config.yaml
n_layer: 12
d_model: 512
moe_layers: [0, 2, 4, 6, 8, 10]
normalize_top_k: false
router_bias: true
beta2: 0.95
grad_clip: 1.0
Below are experts of layer 8 (counted from 0) of a mixture-of-experts language model. Rows are named router (the router's row for the expert) and show model dimensions 384-511. Each number is 500 + 50 x the weight over its row's rms, rounded and kept within 0 to 999. Numbers have three digits each.
After each expert's rows: "comes after" lists some tokens at least twice as common just before its tokens as in all text; "mostly gets" lists some tokens that are sent to it at least half of the time. This comes from a sample of Wikipedia text that the model never trained on. Tokens count by the router's weight.

# expert 53
router:429478486484465540523498538480513490568507516513513428493521449473491560470412456559489476600517506472475432483461526558476532545415534439440501503552509422499393449614523517570444636429489595522507451511591506521469468449467503479505486588476473434526519439429410450497534469514478506505534538598505496555468541461482445392402578483439486483438535473447440474421413556479589517541578
comes after: "\n\n", " =", "== Early life", "==", "==See also==", "==Seed"
mostly gets: "==", "===", " ==", " ===", "==See also==", "==History=="

# expert 94
router:489393485614466467502447571509483553477608487522519472508547468444451488523458450566493486516537510453420383542486523497512495430464578388491502449584580468516437484546524452590481562448481576499528392582526486477448548444527515512563528565456429500563489477555505473552560500502514535528600534529494549515540487477352415456376498535506490564433526520437441437530442596441494525533468
comes after: "\n", "\n\n", "The", " The", ", the", "- Binomial name"
mostly gets: " The first", "The first", "- Binomial name", " latter", " | FW", "- Binomial name:"

# expert 25
router:431502497465504518553454506477470526487556513511450482490496461416429513456520405657524435520562431422423441593545505560546480532471506476399488536591559484517448480537456498520521576442471626456550406612504459466564544452530505484546432470443515473551476417527471462456529565498580515554482507520528562478488500460529506486458588463472513523493444504374442580493466530536543624452510
comes after: "\n", "\n\n", " |", " on ", "'", ") |"
mostly gets: " April ", "On ", " November ", " July ", " on ", " May "

# expert 4
router:447402585503518503541430459460503537488570514503483473456495450490420541470498476528591478580504578504447457620385542493531460463409486440575489582499472425422527523581542532497464512495503607458517467525574484512534488421526472415511470544453460545507462510465483408470478531514495454575524474512499533457491504510568553574531478496513496566465473521497483503500482547557537533390562
comes after: "\n", "\n\n", " | ", " (", " ", ", "
mostly gets: ": L", "| H", " l", "- L", " of L", "- E"

# expert 50
router:451474547506521520532428465512468514458560524413457483449500457432515486504497421598517417563578420404449446564487518564552525510487565475387410561508545461560436479482486561540464608466417470424550381602548396486551535478558468478583461580433503459486488499480456511484576466487465557498577499483546532552508540484517575478462529466441478485508479473457492454416482544529520576516576
comes after: "\n", "\n\n", "-", "- Date of birth", " =", ";"
mostly gets: "On ", "andidate | Votes |", " On ", "| Party", "- Born: ", "Scientific classification"

# expert 61
router:444543486508518549551491551539608544386514508494431481494554475479441558518499442535546460409527620412431463481499551553409499550449594495420555532503537383501473439506522508430556563466503554459526542491567475574499504450494485473557308508396359479492433454522495438445481508564581489570469493513546560461526566453524463506510571505472530481495529543399464534395523492539511535517557
comes after: "3", "1", "2", "0", "4", "6"
mostly gets: " | The", ": The", ", The", " of The", " US ", " | \"The"

# expert 30
router:533413503462480528615501445432461525480453547544499508450550431432492612521493455547502439502442584463531452528510476528407534471447531415450470499536524471506432453499421571554462607450562541496539444523500517515512487447516447529539491539461543449590464434506526492528572503547506530548463446552502481525486436460499599461408520467405493456486532566436457580529459498558518546468471
comes after: " (", ", ", " in ", "1", "–", " "
mostly gets: " (\"", " (d.", "}(", " ال", "in (", "i ("

# expert 83
router:540401517483481503570470546539352533520644540473519429531478460453483560513491430532571469550529512495488480488485548518434526472441559418523504604493438479410500464544528569592473537465444436450542456511577478543502512517518509489580525574446490452558513485420442397408558546542459547551476539545444559579439592549491500527427581441493478522424522494561448429471498592496566533522479
comes after: "\n\n", "\n", "==", "===", "====", ")"
mostly gets: "- List of", "==C", "===D", "Population (", "===S", "===P"

# expert 68
router:478522488520476519515473517518473577479550455488495479468486496505486557551482408507570496570485603443451481514439524541462517390439520529519452522544456498448473435504433572470466522494498553473527474532570494445535480427472448424484446577412513558511494494482483431509556567533451518546513459505542470487622449434552574514481509480463494509475538507477415477444448538511566531448550
comes after: "\n", " |", " |  |", " |  |  |", "|---|---|---|---|", "|---|---|---|"
mostly gets: " He was", ", he was", " he was", " She was", " she was", " served as"

# expert 38
router:489380544526543551557586444444517504488459475486470407462531486462504510486498445520575553529527536485536469547454529466441463419443485560448445535543573484494470503528510504538521546504571535543506487533462466559543538452529488430490482591451444506506456423439454457507603624523489592559488551621486562514520546483518556600432561514437528537466452558476407494454461451553578536484472
comes after: ".", " | ", "–", "1", ":", "-"
mostly gets: "03", " he", "53", "63", "58", "261"

# expert 127
router:449438554523465555568476547531494522469553509414461479476542417425441478517470479478552432503502583486503456605566555401479485478409520348464499534571507424434493415540463561471524521531541549410510503540510467528464482466564460502565536513438512480595467474562524379447499560545520534488539453489521483472466470478469521574421564517508490485478557525488417580465455563519622542436519
comes after: "\n", "1", "2", "\n\n", "(", " University"
mostly gets: " (S", " (P", " (M", " (G", " (F", " (E"

# expert 85
router:440504510458496574484435459524506554406489541541507514495506523446470522549533397541495475507572476371466442565525438575527522492482538492470449593493484377547440502516495502421454568412431510500518409521526476466512457470481423476516448534421533529529424454507475454400534527502527531568518505506514551473447439513554418523460455485397530456462492514431476478474479508527617615436457
comes after: "\n", " was", "4", " were", "3", "5"
mostly gets: "On ", "′", "- Born: ", " On ", " was released", "°"

# expert 41
router:529502538494453534536476488561463481520555449543487396502466410511434578524445423567577458599513531463407485507506552544527471523484549475519525497576554435482495381532497573552439612431462617478561505520519498538511456433528490546460479558500526454544485435360414473480547508540501507491477483520522536565470600531474371576480545423491497544409566467444459508557497528507530585537486
comes after: "\n\n", "==", "===", " =", " ==", "===="
mostly gets: "===", "==", " ==", " ===", "====", "==See also=="

# expert 17
router:505502588468511549566433500513581529473551485496482413455497451447397462474536376540451419518546518447437529567557579513501462561481536495411430516441533445464456467512542547501505537477491551464479485572510376550448452442451518505533456524473510462541452456473488455512535547543603488564500533539534521546513502490459516535504584487424495553464519541400480475471467431533552585555563
comes after: "\n", "100", " R&B/Hip-Hop", " chart", " Albums (", " Singles"
mostly gets: "- Coordinates: ", "- • Total: ", " | W ", " age of ", " On ", "On "

# expert 26
router:521520440470487569451455466474490516506520498525526451480476381468462530537504492516567480516484497461470506529469491509468496503503638416468459520494501468477409452560537535557486538453527539490567501581661536526467498432443504510637544551456521424585448490506450445440492447559489499518521587521508544530528540474512489544450509467472487523511593567482391525462468573534549548460528
comes after: ".", "\n\n", " |", "==", "===", " =="
mostly gets: "==See also==", "Personal information", "==History==", "== See also ==", "- Kingdom: Animalia", "Senior career*"

# expert 81
router:491463554487510527533553551465493557500568463469445440469529488437454538508486476464561442448574504525480477517541574552482531456446554451468454552475451467488477463568471613541522611475545543504458526504494534460482578505534506403539469526407436541548433414447425342516481504519502485561562502526555514531515475444477490494511588549507566471405567467414420459470516502462627548480497
comes after: "\n", "\n\n", "2", ")", "==See also==", " |  |"
mostly gets: "- Genus:", "|", "- Binomial name", " of the", "- Family:", "- Synonyms:"

# expert 39
router:376509453518474583568466503520562572499522487451432463489510501347476501536460431518490496522552564416385460558504507521498459475544541444502423551515522406472580442494485479506452605413487498500478481552498534539574466502430443543535485551437454472526538491535500501481578537511533542530513499580529536561446525470552548523455495508473489505520492589511451479522423536549607553442502
comes after: "6", "–", "7", "2", "1", "3"
mostly gets: "′", " vocals", "^{(", " said", " said that", "' (pen."

# expert 108
router:464362485441507498531445471542489541441579411475530438461559448466455535592450413524571480544539538497490412530508495473398443453468505446507440545516481437497419511547443513536437484489549609509507470584575554531510489481498566447530465567366481525616448465521386483511597581535437504570442511529441585537458504502559447452375525554467496577464451530463456580462470563548538496484552
comes after: "\n", "| ", "1", " was", " is", "2"
mostly gets: " began", " started", " was released", " opened", " became", " appear"

# expert 119
router:542483482583531542614546483461489475443474467586457410400586452444525583453493493457532411489527571487454448501496511490497509501432504406499422493586594491464498505479428556430401588403519533530519424512523472537514541470506489464416434574472481532484471465530445518505553498533589554609434448526523496534505462442536525545454524496543453481495538514456520603492450503514519541527509
comes after: " ", ", ", " | ", " in ", " (", "| "
mostly gets: " a b", " at a", " a f", " a p", " a c", " such a"

# expert 48
router:501403512541583544565533418548546518452495437479462484413465444455392516570551456501517496565556532493506456541496525482459526432464534460422492558472447442474460503584439489573445566441535586461541474491574541523541462443553502455509482603445494491551461411526546425501580557512502533539474512527542490505512535494506514522408519498494482584473583533532492517515481451554523515487498
comes after: "\n", "\n\n", " =", "29", "30", " ==="
mostly gets: "In ", " In ", " in ", " since ", "ed in ", " until "

# expert 99
router:455416515519509556570481509517486490518537461588447424463526442462468519559432450484524546485536541460493424584486504430515533467468506372434466535507569456433462490561455484534489583485508532499520478498563473534488537502458545414523512554426528478592490487488480408417526501525519573563515460548506479528547536431529440499425505480496489595486555495454448518421504544507543599464576
comes after: "2", "\n\n", "1", ".", "===", "=="
mostly gets: " during the", " after the", " At the", "The", " During the", " In the"

# expert 27
router:508329505512486486578485509513472527499477471499415503493481417469520534547446473594562455541501558475440468554456485458566466444477582414487504527538542431508462443508448541601515560433542605522565472557550474540529516421521465503499525504409423531522455523445435474426485518529462590532552494552543471539452481466473466518449529548501524552492561554452470507513379558515469502464535
comes after: "| ", " | ", "\n\n", "; ", ".", ", "
mostly gets: " any", " most", " the first", " The first", " third", " was the first"

# expert 123
router:493402539525560466564546480502433505497481482526489419417544447512485519519426491534626466554504592485483419490573506516524514501495493447550425611565475472454476441480394537482494575427605590501511493529498490602469523511502530437494506493529477499502462472430481483507590546563529563510443454505551501480506483456529506512449487492492524557440513578493513467503445446542520466403437
comes after: ",", " ", " | ", " $", " of ", ", "
mostly gets: " many", " eight", " best", " most", " several", " million"

# expert 65
router:504481524533491550561558519546517491526625500567470468472465378425484555500497449490471516583610626453497472489478551438508492431434519427470487515523509496392522491552473592564420526469460499467512448492481480506446514417531579521428498524521426505534486447502470494455496556540463528555462512560513511497531583496464572566430518462454492464429528572469471490443447558524572528431497
comes after: "1", "2", " |", ")", ";", "idae"
mostly gets: " =", ") =", "})", ")", "== See also ==", ")==="

# expert 88
router:437416484459520474573609454514475588450557494399492467417500448438476575469495391453567437532448557494495360564427511503452429441441554449478455588537504451459470495583497528482419482488494548477519506535528557470519471455458482406466503586488481499543476507516477452466481488527497460513482501592522548448519500494460520568494570529472538477474543503467419463398493544504582545437474
comes after: "\n", "\n\n", "at of arms", "- Location", "- Genus", "- Place of birth"
mostly gets: " of N", ", V", " in K", " in P", " in T", ", N"

# expert 91
router:498447455476507552499509452523492509446453428488379494498562454392524547462448413531484463471484494462415507519578499466452488457484566491488418562485533363466496429616415519460480498457536457491477558502513543541525487515579564498515512527471480435524481511440562457442566476631515625512602530555537493532468551450575479536439539476513500532457547566476500507450454520582623510524463
comes after: ".", "1", "2", "3", "–", "5"
mostly gets: " According to", " p.", "==Reception==", "According to", " According to the", "Professional ratings"

# expert 78
router:475555551550622531534530500551468454446461524486494416481504479451474591521557388458642475536520547456421453494448508548491559459430549483438492515573475459497394513654524470465481591455495527499501485479571571543562442499507494507510516527440523495558517534472459498549473531609485494586464524512582578520470546476422482554445503514604565534511492581453440524496450527539501517547514
comes after: "1", "2", " ", " U.", "4", " in"
mostly gets: " U.", " A.", " B.", " F.", " J.", " H."